From a checkpoint of a small mixture-of-experts model trained on Wikipedia.
Experts: 64 GeGLU neurons an expert, 3 picks a token, a softmax router.
Below are experts of layer 3 (counted from 0) of a mixture-of-experts language model. Rows are named router (the router's row for the expert), gate (a neuron's input weights, with its number), up (a neuron's input weights, with its number), down (a neuron's output weights, with its number) and show model dimensions 0-159. Each number is 128 + 24 x the weight over its row's rms, rounded and kept within 0 to 255. Numbers have three digits each.
After each expert's rows: "gets" lists some tokens that make up at least twice as much of what it gets as of all text; "raises" lists some tokens whose logits its average output raises strongly, later layers aside. This comes from a sample of Wikipedia text that the model never trained on. Tokens count by the router's weight.

# expert 119
router:141180146146161130128133141131146117148140107090143117165136131128143116165186142111103119089133110110138136110136120142106132117137113181122110143147098094136099171104201115112100109133120143132162123116092140126134138159126148140142111133099135151179146132146130179165166108136138141098093090134139162130105105137139135117131192132181158136098135146176145104150133119103118096118100172163149128140118107147143108155163101104145142092133139157130136164115171103174108141121152124
gate0:186203130115128111118095094121129172110108121201161133107123174114127151177148134081105123121156131167137136123098132198094112123162108114120150101126114152142174126094109137124162135123144114113130152120121147085150142104141174099148129134116117111167123138158151139151113127109147182105161137139119166156127156133120109157142110154160121120112115131105132107112149127138083155148146141148144115126134122179132116085168152125151138088121143134132163138133115117149126127125117118
up0:169148120111138143120122145112124126136117144150135160119162145115095095104116131140106095128159164139113131174134129100148134130124141133091102142114146124113167125132103093153131096146159149107158097073147133104140118108133120131089149124143125130180154121078150176111175127120164103145111171132071130113132123106145105146119126141124083112123108090131165143105160117140097113129151111099114139140131165117161151102113134074154107127167098170135144159138067091136149126071133108
down0:116120073143119147086156151124134170137105144093214135145124126099102081090125150139063142150169126122125109111134087115094164119145123111147145148152125137101145101109115139098121125141133150160116076146114134114123156162151085115148158138137166116108148113075121106152114082114169127133118112107151136105118145143123159144152136182165126113130155166128123112162126138128089147159103116108101125111134139127140110142120112117147097145118120071124144121110148123124112156132130172
gets: "a", "e", "as", "ine", "an", "ain"
raises: ", ", ". ", ".", "-", "' ", "/"

# expert 96
router:102127127131103150083128150153151155126129108146126117104127092146124096140125148140093116124145136112095138119140134102080098158158102095115122139161156135132099099144133113138118127118155155139105079136113140093154110120146143120143139155096146075119129141084124145132150132139111118143147070093103107137101095151099117129084139147181133098127122129077118092098080099136131163118154158133121143140087150151118131089150102146123094099105140144096057096159151143124119134182106151
gate0:141147147116110153118149129125138118180125118123138184144121136151142102131108139162157129124132114164115138144104141124138129092144132125099112119096154151117167085115124158087085078132192141080132150145113126116117085108147105128117142138119112137098151117110158094125128110093151135137133125140162099122127133132183124146115133096160148117129103128145129126068134105119162168102111089128130103116108109120146173076141104122104116128151162082133131087116094133140096149076182165
up0:117078100106149084131132108114096159090126142143154105147105143087134146092130110100146073113126122128146145191104137133109143129111130124133139141112093095140090133144164110168122141132128116139129105117141126141111102166147141106091135126168112105169103138148101173113132133166080134127118144135052145150140144134102121113142118142140080124107129135071088116142146135153110147149140150128109169165102128132119132161148144179149146083104100145155150130153114133145158085134106118
down0:155152118147090087136125121110114124107098116184108154118159154110132133140128120138079117113133092155136132162108157115151143125141133104076126133141175133106152140167157187149125106109137137112123129124150145164103160094126159109117156083184096134114130137161137130097145103107142119126135127119097121109135156125156102103151115145110114101104059146135153141139149127148145148123098103134138135134082131117135136107179077133145137097140153143112115100128138100217153139115142150
gets: "- ", "\n", ": ", "• ", "E", ";"
raises: "eness ", "Title ", "Release ", "ision ", "Decision "

# expert 179
router:114142158130120180092149114058148151120166121139125088138107078135123096123120144127123144138144095095089129105130134141123094136165087108105113169142125150145091120096155155126098140122187190126124108142098149136143091109135117116141165129130124088112123138137152104154145156146119114140128121128142120131127123134078158176073137160128130139144139107110121147089112102139141163122151166141099121113117133157160106157129105119084104143096177100103121144144140108100154099116100105
gate0:175129116101135136108134160094126153156097122071134161131122156116150150087099111104148157135142106168154110137163096129173126107135145138127147139137121131093138118124112134125103186138136107132152111107121108083128109123135113143122119147078129148137132169123135119134154094153132101139111152169074168129117120097110147130113108150154091156136103124098136135078066173195118132118108119146129124075145126136152164152116123128103130130148162118112089128100129150116095073110143133
up0:178136125119126131156169137110154157125103131070153185147119154146144122131081115115153158136146112117105136155169080163152102119174141147116159136123149136086135119114141132091111201112119130131128131130131125102124101097173132139134173134111138097100139133141097122125123109131155121157160153157120155113165140112117138144135108126119148156130152133145139167115084141191136181106096141157127109091168136167145139161105120135109129120151170120155133164097118148111111123127105108
down0:097107155132125141132139081118116101096159149138132141149110115120138106103154142129087108129166127110095171104147131158100117151117149065119154118114152105124106121106118128150108105109142159147115117160129177172087114098144129118133124117127115132159091120082089088148111160139116136123139138161121115147145125155162115142082170090114129114138143113166144135139117106093125118100153123120101133174138113124143117112090137140128108082158077104126156094099150172054116147165123133
gets: "- ", "First ", "Earth", "=== ", "==== ", "== "
raises: "Conservation ", "History ", "Historical ", "Treaty "

# expert 91
router:157077147155143144139112173103091122144139126120139132117153144097109170120113120164147140161124114141125114086138155139119109123151114162147150095120106108118112084108110137137127151134150124122144192117123154143136099103157117183154094146116121073169136129112155180138107145086152119132204152118095135126125160122172123118154162107142102068140136128161107141098152111128102150097153147131129101120114131107131162126144140151073107134126098127150128131123142118169146140119159099
gate0:136092147139150116146177120119122171134120134158133192106091117111133150119144144169174171119139146174135115124147140145131164131116157140130130121128129136104152153122155153068075132135127119103098174156124114095086147102151110166147102129112133101128146144114133148168130145181106105130130127140130164123140137138130158161163151161147124101131130136121090131123135130093158163130091137194142128114141102153082138093173130100115136133148156147131184132163096116125100134125143125
up0:157151128106098138139140112166127143170138171101153058164110186112172095102107125092138063111119091107107121127133128115148111146179132133126148133140104149176099109101138139152104075130136111127149092132134140108145179117127111147091141104150123096127136147164129122119116142155116117137146148069081134134151149121156133124136168124142149132133138140110109154121134126165101092122125136127124122095144100132154116094113141191157172134116165124137140154136124091140116130140143150
down0:151113114143127100134119114108114084112083162120142131121127113134128145120159084129101108138120116110131134135103107135096125177088151194092149132127152122105105138132097125121139132165114156125156109151166095124097120121111168101152112171094133130104148096079173124133121162137095101154080138116157114143153170116076104153102146128124156159113141112135170127166120121082117178128155109146141106119109160124126154148135143127105156165109124121118153111163145075111137132081125110
gets: "University ", "School ", "City ", "Best ", "League ", "College "
raises: "of ", "and ", "has ", "on ", "in ", "with "

# expert 68
router:104134115114111114110109128182092139153130145088118135094111106103123134124122166134132147140149127155121090129138145145161122133108094129069154149182117154139138121108164164148139074078148137111089154185148139109143093100113123127106088139159094105122137127132139117116139112109149143143110125131138112152164128096159136131136140099123137127136153144085080092192168118123120119132117134136133140118119125160135165169110145133118100139156146064140107163143113125167154115093102083
gate0:132125121113181133123139115131128136124117148137124099101124121126094116158115133129121126118119142150114129150111141088070125172128103082154101130122119125114135113165128123131143139102115123121093143109143133102139089148168162178136159087093125115070109118090141092124112123085092138149148161088118162125117129151142131090128098075199128065161141134108116098141132111132099138133126157173128156140145126089157125164090139127173128130123106140122104120147106108148110137189145105
up0:130144113130099142137126118095131155111128123136119126103102125153188130129098142127123090094117147153127148139144124166191086102149171156141172110109128148132099144128081120098113113155153134127159117108130118148176168149118095104111146164144134121175127118137105101141160161161190113138148098177111138142151150107102110118111122136068114171116110114140155143092116161112138129132125146102130126134156112160101141091143094116129129136132153136101194139115167122142148103088112126
down0:129139147097106107110088148123064159146185104110144126125148142153127102128112147095110104129154191123155103139129108108094171175129109122173145117121105088130107120134146126126128088125128125107142155092157138149090092124097125150086159113093102129153143102136115133130196175116156139125089146136165168148113150141133124084157095102119102102171159108133099133155150122105101144127126129115152167128138094123118147114127116132136142115125089080151125156137128117131139131103137155
gets: "°", "$", "Gu", "San ", "^{", "New "
raises: "and ", "D", "I", "I ", "i", "F"

# expert 117
router:116137104109153145126102165106108094121105098138136132134153131121151144070092158124114125099140171111113151145106154141107121135174148144120165114131126154118139130093146173160106110153144114078199122147123128127138130139113107136147152150148092110108078125153109126156108086118120100150140169112129155136132140123159140084138097124115145167157107102088109129127145159123174131153175132141167122150139190125122106116151110156119129105112146129157166091159175156105137145099117128
gate0:122113137145098122116150175143109161095155132114142128194106126095133050104102115140114124104138126128148115104139147095142138123116117135119185133124159102150155125171120132180123076111134125082145136124120137129142071107119131176095143155132168145137123106124119111095105123119175101173139108146160134102152120127137131123137136117131145119124119112090169100130110161147141142092131152106113124116117154131094102108135159108049101139137126129155142104139134106110107095076123132
up0:120119126079144125110131113116139120119095152125094136087108094129126137169130128092126167171115105111118132145078145127104132121119088112136063131112093156143118139083130117059068154125098145134128099134130130113117172115142160103124120098138084126146163175165120165152131114153120122097104104167102151133117119154121139147082121074140102128118149107178128114089140108126128134135135108132135102138123096146130118158084111143176100114118115123123127164119143168126109144130101100
down0:130169150118167122158152159150126167105127085121134115100123116134107116175159135128113106111102123137137092104113135154111096160159104089114141115110082126149153148131137124090073140111130145082116091117166095133123115122087119188122153159152161140117094153125125129173111104122125109166153115170121130103143117127146132120140152063080119162095159157114166108101122135114102154146084084109120165136095128096103103144120150128104125101137123101127118137149147128132138129142103152
gets: "North ", "South ", "York ", "West ", "Central ", "New "
raises: "and ", "de ", "B", "of ", "F", "D"

# expert 21
router:098095108136141142132117130114108131133154136164113132109115101090135115127137138109164137105127077132120150129129115153137081132144151177104130146118113132108129115162070104192143112105130185093144088084144139158129116101114114130104103155180146185132134150110160170128126120126128118153122154140131106108143117163130087148147154133105089146115132083110089149105115081177140120139175133109105113096128117150162132112138165160163134159114091117159137153117118126114117150107162121
gate0:134134099132109153116090093089143108156150148131149104131137090106111163152104136142145084104098131100159131160170130118094136115123114126112100118128101153088128117154090137152156145109152096122116108129133124124151137105104115107147098097176157172095144142108090084149127087089107128132130121121165127134081122185090144113133152096149098167138138113125118203109123112153104129138113141150129106140120114104108149132112147102139115103173128139114149120128184136133152143146099184
up0:078100112141133139119088111084133122120119100128115107118091108132127164123113177139160077065119136121139104138151116123099120096131110121146078160112119142115130108131091117140090113118142084114133095173125130122162086148119132148137115143138150138042127118149114131163138103124128125174154094109139142125140097173124130113113147135137114166119173126118153114102111125135073170153146119155113134134121094144114141122129155096149145131172133125088132116118187124121117089112138166
down0:127138129137091122140139159127157152123104071119108136133143092158149088091141147134126167121140100111153130091158121134140093101122174124141132161110101146131137119140139180091111129151135153167094128161121133109128132161175145137169146163152125149088136114160141140114103151126161130140131167104144116175162094105134126116145093138101137098138141088134114127146142133121105102095086129100144154142157103173141158148102161182148128161097155154129104101117137150089098126107151085
gets: "to ", "up ", "would ", "into ", "will ", "help "
raises: "represent ", "feature ", "exist ", "contribu", "portr", "show "

# expert 23
router:157118106122138142151137121124133167164144134115164146115101153149201118141108179189148135135150126129132127148071145124144151102146142141135117145097115077119129110133121109131083101118116120171143101162170120118145142106119145144137124155129132115115149096151168116131121092145138140103107133130104113155174081094119094154089121110143134087102156158116087116100140161118127114140091134153110144142108099155134131126113122123113052137097158112139083120154086139118135101117115097
gate0:134094132144156107141174086097115153141149156115147133167135150138127122131141132144095126108161125115145136215143129137115125115062105158108101129123152076151132122151140119125138187095147102121104097080130126132085153118099128120135147134115139172105166132130142098109125130153106121154098123162152172142112137119134115108158150109108149120142126132099133071079136147095100159110133132085143140144078108134115122124174143150124144100168105115139105160160107117123154130109142119
up0:104122118130124129141103137135145142119151120135108132121156133123109144142145152149130119167167131097134115122121113106138097187179132141076133128155118172120130093126100151139118134158150123140122148144137127161135105121119104095118108140146149131098151129138155101124123116135127118149140082156158130183131094125147135107107104150185100087116152149127114129138126117152177071182098110113140116117187127133097170168155095122158131127114126150092162115124186191133119108155111180
down0:120110135149133102157127123137107159142108114119123129114145153164108179162178111159167128099108158104131124148103099101167087144178113134084130138126097140110106116149119125157141147148140102153147132125128138147149152142127083105114089098145179108127184121183161126094089155085127165121130122181142109147113111146134127152132132187158138123121129161125131135150114137094144073129132116087127139085150114103106151129146110143158136119136154115138154112191147111118130118147144125
gets: "= ", "| ", "- ", "See ", ": ", "\n\n"
raises: "Overview", "Location", "Background ", "Scientific ", "= ", "Succeeded "

# expert 66
router:134122105151135145094152068107160111118148153080149164103135127132091146121141139103108109106127114095143166126151100138127143134114126137121141106134165134114093107087130140108148098101114082167115082109159161146168113127118111117099135125127136172191140097101153122105111102133115154143079124142098145097118141122149154162116172132102127161103124137159143147149117110133105079142181150121147113138131152162066114099131107132132082121136155101123156145090116128161100105117118112
gate0:123102133167144123112131141120132153159094163123152111153130162128087140096145155119098104139164140129113117158145081158103114138117117115097109136113135113145158150103135126130132123129133161119164116120129122155133136073163120102160134134126119166170134150124139127100074131118137107075160124134101133097150102190139135116060117104160153121121147138133139106159156134147120124175133135122130160141151189116087112149153159096112156121156150119142140116152128164139094081065153137
up0:081101085139095135145136110141134097104137111105107120140126083142142120146127118159083143123109086105187111100147138063120105138135082127163115172121105155104183123121167086144103130129097124138145141141128125102137135120127126149136129137095125104128139186155088160130121108143153156109143116156128126110100190107113118162161151173082116115140129139113100101151127094117111126124132067134121143135112107126145156101087159132095141089154108109135107136101161112131107138122131125
down0:126108102129124114099129127090152154118097122165159103152117167086094135201104154130148143120145112123167120140159115107100136114121121125130129142145131102111113135124140155095180135122132098091147085113137159129165125108139105123153137155114088106100137135186114133111096100117140103095123153133112127096157129189107152171126125103141169153153130105164110114131128122166142154142126118078132150184171136122132173139115097135149135107114131087160145131138170157120147153108115108
gets: "s", "es", "ers", "us", "os", "ts"
raises: "ure ", "ome ", "aving ", "oft ", "law ", "' "